{
  "n_experts": 48,
  "balance_loss": 0.00109,
  "balance_bias": true,
  "lr_router": 0.000394,
  "norm": "rmsnorm",
  "optimizer": "soap_variant",
  "train_tokens": 329700000,
  "steps": 5031,
  "dataset": "wikipedia_en"
}
Below are experts of layer 3 (counted from 0) of a mixture-of-experts language model. Rows are named gate (a neuron's input weights, with its number), up (a neuron's input weights, with its number) and show model dimensions 0-63. Each number is 50 + 12 x the weight over its row's rms, rounded and kept within 0 to 99.
Before each expert's rows: "mostly gets" lists some tokens that are sent to it at least half of the time. This comes from a sample of Wikipedia text that the model never trained on.

# expert 41
mostly gets: "XT", " Tre", " You", " Go", " Up", "ST"
gate0:49 13 59 34 56 36 45 58 57 30 55 27 71 40 49 81 54 47 51 55 48 58 47 46 49 45 58 49 47 47 62 44 36 61 54 45 58 48 51 31 64 60 42 37 46 34 50 71 49 40 47 54 65 57 48 49 55 47 67 54 48 61 63 50
up0:61 72 57 51 47 69 39 63 51 84 55 37 39 51 54 45 37 51 34 33 37 56 60 50 69 45 42 54 64 53 30 45 59 58 53 39 35 69 62 75 27 48 63 68 49 62 67 63 66 61 47 45 53 44 42 49 48 57 42 54 46 60 39 51
gate1:54 35 38 51 30 49 61 40 60 43 68 64 85 24 66 47 79 50 37 46 53 30 48 49 63 53 50 34 55 52 58 65 40 49 64 37 67 39 57 59 45 52 51 49 58 46 44 44 37 43 49 34 56 47 41 51 57 62 43 47 51 56 48 39
up1:58 66 65 62 60 61 33 61 45 55 53 53 28 84 40 49 28 45 64 50 59 65 54 38 37 52 56 67 38 56 45 36 66 55 32 58 29 61 45 46 62 41 46 49 46 54 62 51 56 56 50 66 29 48 64 55 32 41 54 38 49 41 51 48
gate2:39 50 32 69 49 39 40 51 52 39 52 56 52 44 37 52 38 56 47 25 67 53 42 56 45 50 64 25 45 57 44 68 45 86 44 50 59 45 54 53 70 46 50 53 55 45 46 46 50 44 45 53 52 41 65 43 62 62 57 41 66 40 48 48
up2:31 47 42 72 50 53 44 42 40 52 43 53 69 56 42 35 48 37 57 28 59 54 61 77 56 38 62 35 55 60 37 58 54 73 39 48 42 41 57 51 58 39 42 40 40 31 49 32 51 29 33 64 47 51 47 46 55 40 57 60 63 52 41 42

# expert 40
mostly gets: " century", " centuries", "century", " BC"
gate5:57 73 46 69 40 25 61 45 50 30 48 70 48 75 52 39 56 50 63 38 60 58 47 56 53 42 42 64 39 48 52 54 59 45 56 41 49 61 60 40 31 30 70 47 48 64 63 71 29 59 57 42 50 53 51 42 55 38 41 50 40 62 58 26
up5:66 71 54 71 45 37 40 47 53 24 61 66 42 67 46 40 63 51 60 39 52 58 52 49 61 33 41 67 45 46 57 52 55 45 61 34 55 69 58 46 38 34 61 42 44 63 54 66 39 64 57 42 54 45 60 39 55 44 46 43 50 60 56 34
gate6:52 52 60 58 41 56 50 72 45 39 25 37 28 32 64 40 53 34 44 57 60 68 49 67 66 33 49 64 40 47 60 35 54 34 38 34 47 32 60 38 55 39 33 54 29 73 41 53 41 42 49 62 57 26 55 62 46 33 30 37 34 75 47 60
up6:44 54 28 42 56 46 40 36 58 48 67 61 65 63 51 58 57 60 51 38 29 43 43 30 38 72 62 48 58 46 44 61 50 60 57 54 66 69 42 57 48 53 55 45 57 38 64 53 55 59 61 40 41 80 47 41 56 69 67 65 72 26 54 29
gate7:55 71 81 56 58 47 48 38 51 48 47 47 14 50 28 49 51 45 60 56 33 66 56 60 50 51 67 53 52 41 55 49 39 42 63 31 50 52 57 39 42 51 56 35 35 42 63 37 65 59 43 81 68 53 34 56 66 23 33 52 48 34 42 63
up7:46 55 69 20 50 60 48 45 52 49 53 40 42 42 53 32 38 47 55 49 38 61 20 45 40 43 68 42 30 53 39 57 38 50 51 42 51 25 38 52 46 55 58 48 30 38 31 50 82 40 43 61 53 51 33 67 63 37 44 47 52 37 30 61

# expert 14
mostly gets: " Cup", " Ref", " Force", " Championship", " Regulations", " Series"
gate0:52 56 63 50 34 63 58 43 72 53 57 50 46 47 63 49 77 50 27 48 48 59 40 63 49 56 51 60 64 43 37 52 52 48 53 50 45 34 22 44 50 47 65 37 49 58 52 49 57 41 37 22 46 57 67 48 60 58 61 57 67 61 57 61
up0:58 57 58 42 31 68 50 38 58 42 50 34 35 41 63 38 58 52 54 57 61 64 60 55 50 49 54 52 50 47 36 56 36 52 53 47 45 40 21 44 46 63 77 27 58 58 53 51 71 34 31 23 40 59 44 50 69 70 51 45 62 61 31 58
gate1:40 57 42 48 56 54 50 59 49 64 29 55 46 54 62 64 78 51 54 53 48 43 19 42 65 69 44 38 39 54 42 66 51 53 60 48 27 41 29 43 53 50 44 52 66 50 45 40 63 40 45 62 41 28 39 72 57 47 54 54 66 47 41 54
up1:60 35 48 58 21 43 50 29 60 52 61 50 41 52 39 39 27 63 42 64 60 74 74 54 38 34 52 61 62 46 58 40 61 55 42 48 75 41 59 68 51 41 61 58 38 60 46 58 30 62 41 37 54 63 66 32 38 40 54 38 43 64 43 47
gate2:44 64 42 35 63 54 49 71 38 62 51 52 46 36 37 78 56 51 75 64 50 55 38 59 60 35 44 62 13 47 45 40 51 42 54 58 43 79 63 50 52 27 59 67 26 56 51 61 36 46 51 34 41 67 42 74 28 59 53 71 50 49 64 45
up2:51 45 42 47 35 65 71 52 51 53 39 57 50 42 36 68 58 53 39 72 49 49 48 54 41 70 53 42 69 40 49 60 71 47 68 59 66 51 42 57 37 44 52 38 43 54 57 68 58 62 43 42 47 31 46 52 49 64 46 34 35 47 47 64

# expert 44
mostly gets: "ji", " Kh", " Zhang", " Su", " Og", " Ap"
gate5:60 74 52 35 47 46 44 44 49 44 56 59 55 45 58 52 44 58 31 53 49 61 48 56 62 48 60 59 49 36 67 62 54 73 54 61 56 45 48 31 36 54 65 68 67 41 54 48 52 70 41 42 52 47 41 52 44 44 43 37 40 47 44 32
up5:57 46 37 46 23 43 52 41 52 40 35 47 44 34 76 48 74 37 56 56 55 62 57 56 34 72 37 50 31 31 39 54 43 49 46 40 44 66 69 87 68 42 66 52 49 33 44 39 76 40 53 40 49 30 49 52 31 42 34 46 58 47 70 55
gate6:46 60 34 49 46 49 60 35 38 67 62 61 53 48 46 64 41 36 60 55 31 31 61 58 43 43 46 44 52 50 71 56 49 61 37 55 40 42 57 38 52 65 35 43 58 67 36 50 45 41 36 63 53 54 53 49 49 37 61 41 45 27 60 53
up6:53 62 71 47 51 73 32 43 44 37 38 58 47 39 50 43 43 51 50 57 49 62 52 63 54 56 37 56 48 30 52 66 52 78 34 61 64 40 49 51 53 63 22 55 51 57 64 34 45 40 46 69 44 57 46 47 59 51 52 55 51 46 38 65
gate7:44 56 55 50 54 12 37 63 49 61 51 31 60 58 41 58 44 60 40 56 42 66 44 52 57 52 31 58 41 48 68 57 46 56 75 47 55 47 51 52 49 44 50 63 55 20 52 52 54 60 30 57 68 42 49 62 39 54 48 40 30 51 49 72
up7:57 56 58 51 59 51 54 67 56 32 63 52 63 58 30 16 49 47 42 66 69 48 60 45 44 62 68 49 27 35 47 33 57 40 49 70 78 59 51 42 46 60 52 43 45 48 66 25 35 31 57 65 51 37 29 52 46 59 39 58 51 50 54 40

# expert 15
mostly gets: " Win", "oker", "ump", "Bl", " Matt", "unn"
gate5:49 71 34 23 63 42 55 51 54 66 35 49 52 57 45 49 51 44 57 33 36 44 66 65 53 76 44 74 43 64 76 54 42 43 36 50 60 48 30 56 49 48 44 43 27 25 44 57 51 43 38 52 58 59 50 63 55 44 45 61 52 64 56 36
up5:54 42 49 40 74 46 42 47 65 55 33 36 50 50 33 51 37 38 50 44 34 28 61 58 48 63 70 53 41 53 48 57 66 65 42 65 63 45 33 50 51 46 59 67 47 57 27 56 51 32 61 48 65 61 33 42 51 52 53 51 49 52 49 45
gate6:60 64 30 43 52 66 64 61 39 46 49 40 25 74 32 44 65 54 58 51 77 36 54 43 41 49 47 53 39 57 64 60 69 41 20 48 29 38 51 61 27 50 61 52 19 52 43 65 56 71 42 67 48 66 38 30 44 59 57 55 27 44 50 65
up6:64 53 31 45 57 84 51 47 51 32 47 41 41 88 47 36 85 57 75 47 53 39 56 66 46 50 53 54 42 55 54 51 73 55 38 68 43 35 50 53 29 34 68 44 46 61 46 56 59 71 51 66 35 56 52 27 50 66 56 43 39 56 53 70
gate7:43 58 42 50 69 58 49 53 40 41 59 47 59 43 40 54 62 49 74 42 41 55 49 39 61 60 51 36 37 32 62 37 57 35 41 45 66 47 50 46 29 45 52 66 66 48 49 50 75 47 63 51 49 52 48 64 60 66 34 44 73 60 46 48
up7:63 42 13 30 52 59 50 45 61 57 24 84 50 57 51 40 47 50 50 34 39 55 51 51 51 43 56 73 42 54 45 53 26 47 52 58 55 41 49 38 68 31 50 44 34 53 68 31 35 70 51 62 45 80 49 43 48 48 51 35 24 54 64 59

# expert 5
mostly gets: "′", " km", " JPL", " won", " Coordinates", " lead"
gate0:44 48 60 55 65 40 54 77 36 41 56 50 49 20 40 34 33 48 47 72 50 58 59 56 55 47 31 65 67 57 33 52 56 54 58 42 64 50 53 60 65 46 51 40 76 42 57 49 48 46 45 67 29 26 37 53 54 55 67 57 31 32 51 41
up0:60 77 55 41 48 81 50 41 66 35 61 23 68 68 70 76 64 50 33 25 48 64 43 43 41 29 65 43 46 32 47 46 36 51 57 53 29 67 50 47 38 55 77 58 32 55 50 61 51 34 45 34 73 78 41 52 44 47 38 41 50 61 67 53
gate1:53 45 71 47 53 41 61 55 41 41 39 54 35 53 56 49 39 56 58 56 62 38 72 48 50 26 37 41 54 73 34 42 53 50 53 56 24 71 34 65 36 39 54 32 32 45 57 46 38 65 68 36 60 59 48 51 49 51 60 40 51 38 58 37
up1:55 51 71 46 44 46 59 42 42 40 36 57 29 61 56 54 43 55 66 48 63 45 67 42 55 32 43 43 41 66 37 41 74 40 47 51 31 65 46 69 40 31 53 27 32 56 58 51 32 55 63 39 59 65 52 70 52 47 61 37 47 39 58 34
gate2:29 60 53 56 58 49 60 45 59 53 50 38 36 54 57 33 56 49 55 51 47 77 53 39 34 52 56 46 56 38 70 67 35 57 39 57 40 26 51 60 62 48 46 39 40 67 12 58 55 52 47 56 14 44 53 53 41 40 50 38 59 61 53 41
up2:73 37 52 45 39 59 40 53 27 51 47 60 70 49 39 71 45 53 47 56 48 27 44 66 68 59 36 63 55 60 23 42 57 53 55 46 57 75 40 45 45 30 47 63 52 36 87 44 46 49 61 43 80 56 45 44 51 65 49 43 41 42 43 63

# expert 17
mostly gets: " number", "3", " nine", " eight", " twelve"
gate5:55 56 38 61 66 42 44 55 48 58 29 38 54 70 45 58 46 55 39 36 46 56 49 54 35 59 55 34 45 54 47 22 26 62 44 51 37 62 37 56 60 44 50 56 49 43 60 40 54 20 63 66 55 55 74 41 43 45 42 68 52 62 52 40
up5:59 42 63 49 22 57 47 53 55 56 56 54 38 42 49 52 48 38 61 68 54 41 47 57 49 44 65 57 73 29 65 62 65 31 61 42 44 34 54 58 55 48 43 50 54 48 53 56 47 66 34 33 45 51 23 56 58 64 61 38 29 42 47 55
gate6:74 45 44 65 26 62 52 35 45 56 55 50 44 41 46 18 43 60 37 60 44 65 42 52 48 64 57 43 30 45 62 40 31 62 58 44 54 61 46 36 25 35 59 59 54 68 37 64 45 51 48 56 40 58 34 45 36 62 45 72 52 24 61 47
up6:75 40 44 65 37 62 46 29 50 56 56 39 47 41 47 36 48 63 31 64 48 51 57 62 44 59 56 44 26 35 70 48 28 61 69 51 63 51 42 43 33 44 52 45 47 67 38 57 49 58 49 55 41 53 30 60 50 55 39 73 50 17 65 48
gate7:50 31 46 41 62 62 62 55 52 66 35 52 43 63 62 47 62 47 50 45 37 49 50 62 49 56 50 51 35 45 36 55 51 38 57 33 45 38 31 40 23 36 68 40 59 50 33 49 52 59 53 50 64 45 52 41 52 33 44 46 35 58 46 62
up7:41 27 55 39 66 67 57 59 47 50 47 50 49 73 53 38 60 58 54 37 46 49 42 60 55 46 36 44 29 55 21 54 35 61 54 54 40 39 36 28 33 42 67 37 58 36 40 41 51 53 54 31 54 52 41 47 40 45 41 56 46 55 40 44

# expert 10
mostly gets: " that", " because", " what", " announced", " how", " way"
gate0:50 58 39 28 43 62 39 67 35 48 37 51 45 32 44 43 50 49 42 61 54 46 31 46 57 41 59 50 46 36 56 70 49 62 52 49 49 42 76 37 47 49 38 42 67 19 44 50 52 44 44 56 51 55 45 54 45 52 66 38 89 54 62 39
up0:72 67 59 63 21 29 46 25 76 40 56 54 59 50 38 60 39 56 44 44 35 44 40 32 25 52 54 62 63 50 51 42 48 48 49 50 61 55 29 53 47 37 50 51 47 55 64 44 57 51 55 41 64 30 37 69 54 65 45 33 15 49 53 53
gate1:43 40 69 54 39 44 52 37 51 43 40 46 41 51 24 38 45 51 43 77 65 48 40 49 73 50 54 63 36 51 36 74 46 53 25 67 58 56 64 55 37 65 18 67 45 56 69 54 72 53 47 82 55 54 64 53 40 68 66 47 57 42 47 49
up1:65 58 31 42 52 66 57 61 63 44 63 41 44 56 77 58 42 35 56 35 34 58 57 49 29 56 55 27 64 30 48 27 56 54 71 37 51 45 47 37 62 39 68 35 57 34 27 45 32 29 46 33 59 23 43 44 57 45 33 40 57 49 48 48
gate2:63 32 68 55 57 44 54 36 63 13 72 40 37 41 53 43 55 43 43 53 22 40 74 44 24 65 60 39 48 65 70 52 45 55 51 56 43 54 36 38 56 43 49 36 36 24 38 60 15 54 58 55 69 32 57 29 47 43 44 52 38 67 43 60
up2:59 41 65 39 72 38 50 59 60 28 67 58 46 60 33 44 39 38 45 44 28 35 68 42 38 60 57 49 55 68 64 45 59 53 45 57 52 69 46 46 74 54 40 34 32 22 55 53 41 34 60 55 69 69 66 46 50 50 54 43 52 64 48 59

# expert 2
mostly gets: " years", " time", " before", " until", " year", " times"
gate0:50 61 52 56 43 59 63 58 67 77 48 44 29 53 63 52 24 42 42 59 61 23 24 63 54 61 47 34 42 40 36 44 47 30 55 73 25 39 58 33 64 56 29 60 69 59 57 34 44 62 52 53 46 51 42 46 75 56 58 51 52 54 56 48
up0:64 60 46 50 35 55 64 41 51 66 60 52 39 53 54 51 40 39 50 53 68 30 41 57 53 62 67 35 53 50 31 46 43 46 32 83 20 49 63 42 49 54 25 67 66 50 58 53 58 55 56 57 62 33 39 48 66 38 47 52 31 50 68 38
gate1:57 59 52 62 42 47 60 62 54 48 39 57 52 54 45 54 64 45 38 54 62 39 76 63 50 53 44 52 42 55 45 35 48 50 46 36 40 46 46 60 39 32 68 59 48 58 78 49 41 69 52 52 49 68 67 58 45 52 46 42 57 69 50 30
up1:37 61 41 49 55 52 32 33 49 46 35 64 33 54 49 47 70 67 43 65 52 55 41 61 41 73 37 48 58 60 48 43 60 68 50 66 57 46 45 54 42 45 61 51 57 45 49 51 38 66 52 45 49 65 57 62 34 50 45 62 46 62 49 36
gate2:43 51 57 49 54 62 42 53 41 43 46 60 66 46 51 47 43 45 24 49 67 36 31 51 56 42 47 48 37 36 55 58 42 48 74 47 60 48 52 78 49 23 25 71 50 45 55 33 43 40 55 76 61 32 25 53 46 72 41 32 45 80 36 39
up2:42 61 57 53 33 51 48 52 51 42 41 44 43 57 39 36 54 42 38 51 39 58 59 45 51 55 43 61 77 55 70 40 47 37 70 58 64 44 69 60 72 49 43 68 63 53 37 60 60 24 51 54 49 44 53 43 46 63 43 32 62 62 55 40

# expert 20
mostly gets: "ville", "ford", " York", "ley", "ington", "berg"
gate5:43 40 55 71 64 39 32 39 44 41 54 49 51 40 25 58 50 52 53 36 54 57 28 42 48 61 54 45 40 46 65 52 43 51 34 33 27 58 41 45 52 46 33 33 58 49 47 75 29 46 67 33 44 62 45 41 60 25 55 65 64 32 43 62
up5:43 38 59 60 67 37 43 47 50 39 40 45 43 39 38 51 50 54 55 41 52 65 29 38 54 65 59 45 44 47 71 35 63 58 34 22 20 60 37 53 37 58 43 47 59 39 56 83 26 37 54 33 49 51 56 51 56 32 44 50 62 43 42 62
gate6:41 53 64 43 43 47 43 55 33 57 51 38 38 75 39 61 49 56 56 36 61 66 38 82 46 53 50 63 37 37 55 67 54 59 42 66 53 54 54 32 53 35 44 36 49 32 49 66 23 66 35 63 46 48 63 54 53 42 39 12 54 46 49 42
up6:67 46 32 50 65 57 55 41 70 42 51 66 67 23 54 43 68 47 48 51 46 42 70 22 49 42 50 36 55 62 52 38 57 31 58 32 43 60 53 67 47 70 53 70 38 72 51 40 79 34 67 44 52 53 37 56 41 58 63 72 46 52 51 60
gate7:45 70 68 43 39 56 58 62 48 57 31 49 52 58 35 44 60 53 50 54 63 51 38 65 81 61 55 37 62 40 35 46 54 37 34 51 55 44 39 55 50 41 60 39 58 49 56 43 47 39 61 66 27 34 33 40 42 46 40 65 66 52 43 44
up7:44 39 48 52 37 38 34 34 46 38 66 47 43 60 66 66 40 66 48 35 40 56 54 44 21 39 39 47 37 48 45 49 44 67 57 47 51 72 42 53 63 49 29 50 55 45 77 44 64 52 42 39 73 54 47 63 42 57 44 32 37 46 52 47

# expert 33
mostly gets: "arge", "oming", "uck", "ft", "Be", "ossa"
gate5:49 41 63 63 67 60 82 84 57 38 55 58 46 57 55 53 55 53 55 22 59 71 52 66 42 62 64 48 43 38 54 64 68 66 41 61 49 68 51 36 51 79 64 63 57 63 54 40 51 49 78 66 39 59 40 40 45 42 53 69 47 42 50 31
up5:36 65 44 44 49 49 44 35 26 57 54 36 40 57 46 55 50 46 53 78 18 37 56 68 35 36 48 42 80 62 52 48 36 29 48 38 54 29 52 56 42 36 50 42 27 42 37 59 57 49 27 23 46 50 65 75 50 48 48 56 50 62 48 68
gate6:15 63 58 42 58 63 54 48 55 34 55 46 46 49 51 34 70 65 50 52 50 40 45 52 57 64 36 35 57 55 55 66 56 71 39 22 36 44 51 80 37 56 53 45 60 48 63 31 46 60 37 45 56 52 42 56 53 46 57 49 59 51 33 58
up6:81 36 46 37 61 49 44 47 53 60 43 49 77 49 48 50 54 41 52 39 67 41 53 39 44 45 58 54 43 64 55 39 44 29 67 50 66 68 49 48 83 64 43 35 51 49 43 98 57 57 43 64 43 38 60 35 44 53 56 38 30 56 57 49
gate7:32 62 53 36 45 34 66 27 58 28 64 36 48 65 45 46 61 65 31 46 60 51 55 64 49 38 33 31 45 35 67 54 57 66 44 62 66 75 41 61 69 51 57 35 41 39 40 47 40 66 39 53 55 47 66 59 54 78 61 62 49 35 53 43
up7:73 43 62 56 49 55 54 49 45 58 39 44 35 34 55 47 60 32 78 55 47 77 46 32 54 67 49 51 64 54 38 38 55 48 48 51 57 31 51 50 40 52 37 53 57 63 77 65 30 56 61 59 39 35 48 38 56 40 51 58 42 71 48 61

# expert 23
mostly gets: " used", " served", " use", " received", " included", " published"
gate0:47 41 66 66 45 53 40 57 29 42 39 40 44 34 59 33 59 70 50 56 45 55 31 49 50 50 42 45 57 51 53 49 53 49 44 46 69 39 33 41 64 54 26 72 23 34 56 64 56 48 38 41 47 33 57 66 48 59 52 39 61 37 45 47
up0:44 43 51 72 52 54 43 45 25 46 33 40 58 47 38 46 55 60 52 53 63 47 33 55 51 48 48 54 55 54 52 62 50 52 50 50 68 35 39 25 68 49 39 64 32 37 45 71 49 44 46 46 39 39 60 59 57 72 63 42 61 30 46 37
gate1:61 24 65 40 53 53 51 43 60 49 58 54 36 53 25 53 71 63 52 50 56 65 44 42 14 59 21 44 43 56 57 69 57 45 44 59 63 48 24 60 72 51 37 45 64 53 52 62 62 40 44 51 38 60 45 43 40 63 67 44 63 74 46 42
up1:35 72 46 52 55 52 36 70 49 43 60 47 53 27 52 49 71 56 34 71 49 47 59 55 72 54 66 54 50 42 52 40 41 36 57 40 43 50 98 43 42 49 74 65 46 59 56 55 43 54 45 49 50 48 55 66 46 49 48 55 42 54 52 50
gate2:51 59 70 53 53 36 34 53 60 40 33 58 50 53 56 58 57 56 51 63 37 28 34 39 41 50 60 76 48 50 78 31 62 45 32 58 32 68 51 58 46 51 58 46 61 59 55 36 49 45 50 53 44 62 37 42 57 63 35 30 60 49 44 55
up2:57 59 81 52 46 37 44 54 58 47 44 59 62 64 55 64 61 59 53 72 45 33 44 36 39 44 45 61 43 48 84 36 51 42 26 54 38 75 36 63 48 37 55 35 66 51 48 58 57 47 52 44 41 70 40 50 57 55 53 42 55 41 51 51

# expert 46
mostly gets: " John", " David", " William", " Michael", " Robert", " James"
gate5:49 33 44 39 47 57 48 22 45 60 34 70 61 54 36 30 43 51 29 46 57 62 49 49 36 58 66 66 73 43 45 67 47 49 61 57 58 73 55 48 42 61 85 47 43 39 36 44 62 51 52 39 44 28 45 57 49 49 60 39 62 39 78 35
up5:51 50 38 19 38 42 43 38 49 38 50 49 50 57 37 68 51 44 56 51 47 49 62 73 37 60 32 58 44 41 35 52 43 71 45 51 61 74 33 63 43 49 54 43 46 30 52 48 54 34 53 50 40 53 60 49 40 53 77 44 49 23 60 33
gate6:51 60 40 53 70 52 52 41 93 40 41 42 34 53 38 37 53 51 32 57 68 51 42 65 59 55 61 40 47 37 54 60 48 51 50 38 57 51 24 48 66 66 46 61 51 47 48 48 72 44 56 49 43 49 49 47 78 62 77 37 35 48 71 69
up6:35 33 56 32 33 43 68 53 29 58 71 60 68 46 47 39 50 45 58 51 42 55 58 42 67 63 25 38 43 69 62 58 44 38 76 48 38 53 43 53 52 40 57 36 53 36 57 51 33 64 63 49 49 88 57 47 47 23 52 60 39 53 28 50
gate7:65 38 62 58 46 67 59 44 61 62 76 53 65 58 49 79 28 46 67 37 69 42 64 69 49 52 62 38 45 54 60 26 48 50 50 53 66 45 66 35 65 67 34 41 61 44 60 51 52 66 56 38 72 54 54 51 42 43 50 30 53 65 50 43
up7:45 36 54 58 33 54 45 70 41 58 56 35 52 82 64 73 61 79 67 54 60 47 68 53 56 51 59 50 41 60 38 25 46 77 73 59 65 42 59 52 52 62 53 52 56 48 51 47 38 56 48 31 49 35 51 61 48 40 45 46 33 51 34 61

# expert 1
mostly gets: " Award", " Academy", " Department", " College", " Medal", "Career"
gate0:30 48 31 66 58 69 43 47 48 47 54 61 47 67 30 43 46 56 63 54 38 35 71 31 42 59 32 46 52 41 62 35 36 54 43 62 58 51 29 46 59 35 60 53 40 46 42 60 43 54 60 62 56 55 42 44 54 44 37 51 60 38 42 39
up0:49 44 42 58 61 47 70 65 68 55 63 63 48 49 60 43 56 60 41 31 41 34 55 59 37 49 48 38 51 42 36 69 60 41 61 64 35 30 44 58 87 36 60 55 69 66 66 49 49 30 52 69 55 42 67 45 47 55 57 44 46 57 59 60
gate1:40 48 39 40 48 46 48 38 53 48 50 47 55 57 58 54 67 42 54 55 53 48 60 43 43 63 53 33 44 72 74 67 22 48 50 68 70 45 43 45 42 48 44 67 44 37 49 61 65 52 59 47 51 55 49 41 51 27 63 64 44 45 41 55
up1:31 55 44 34 59 52 53 32 55 39 48 29 61 49 58 65 47 43 51 60 45 53 45 49 61 74 51 31 31 69 61 58 38 32 47 42 69 60 45 60 54 40 45 40 41 44 59 43 69 54 57 60 51 57 65 53 34 40 60 73 35 47 27 62
gate2:35 75 66 51 49 51 60 70 38 57 49 36 43 57 64 62 49 32 56 20 56 38 39 30 34 75 60 59 62 47 55 58 42 49 52 26 46 55 55 48 42 54 53 54 48 44 43 40 47 57 42 32 60 53 43 58 43 49 37 63 35 42 46 48
up2:69 14 49 45 50 50 44 39 72 44 44 50 44 68 52 40 51 59 57 86 46 54 65 62 69 41 34 30 39 54 47 37 41 57 63 58 48 47 51 45 56 45 43 47 50 45 34 68 30 47 55 77 61 60 53 58 64 41 64 40 62 68 51 65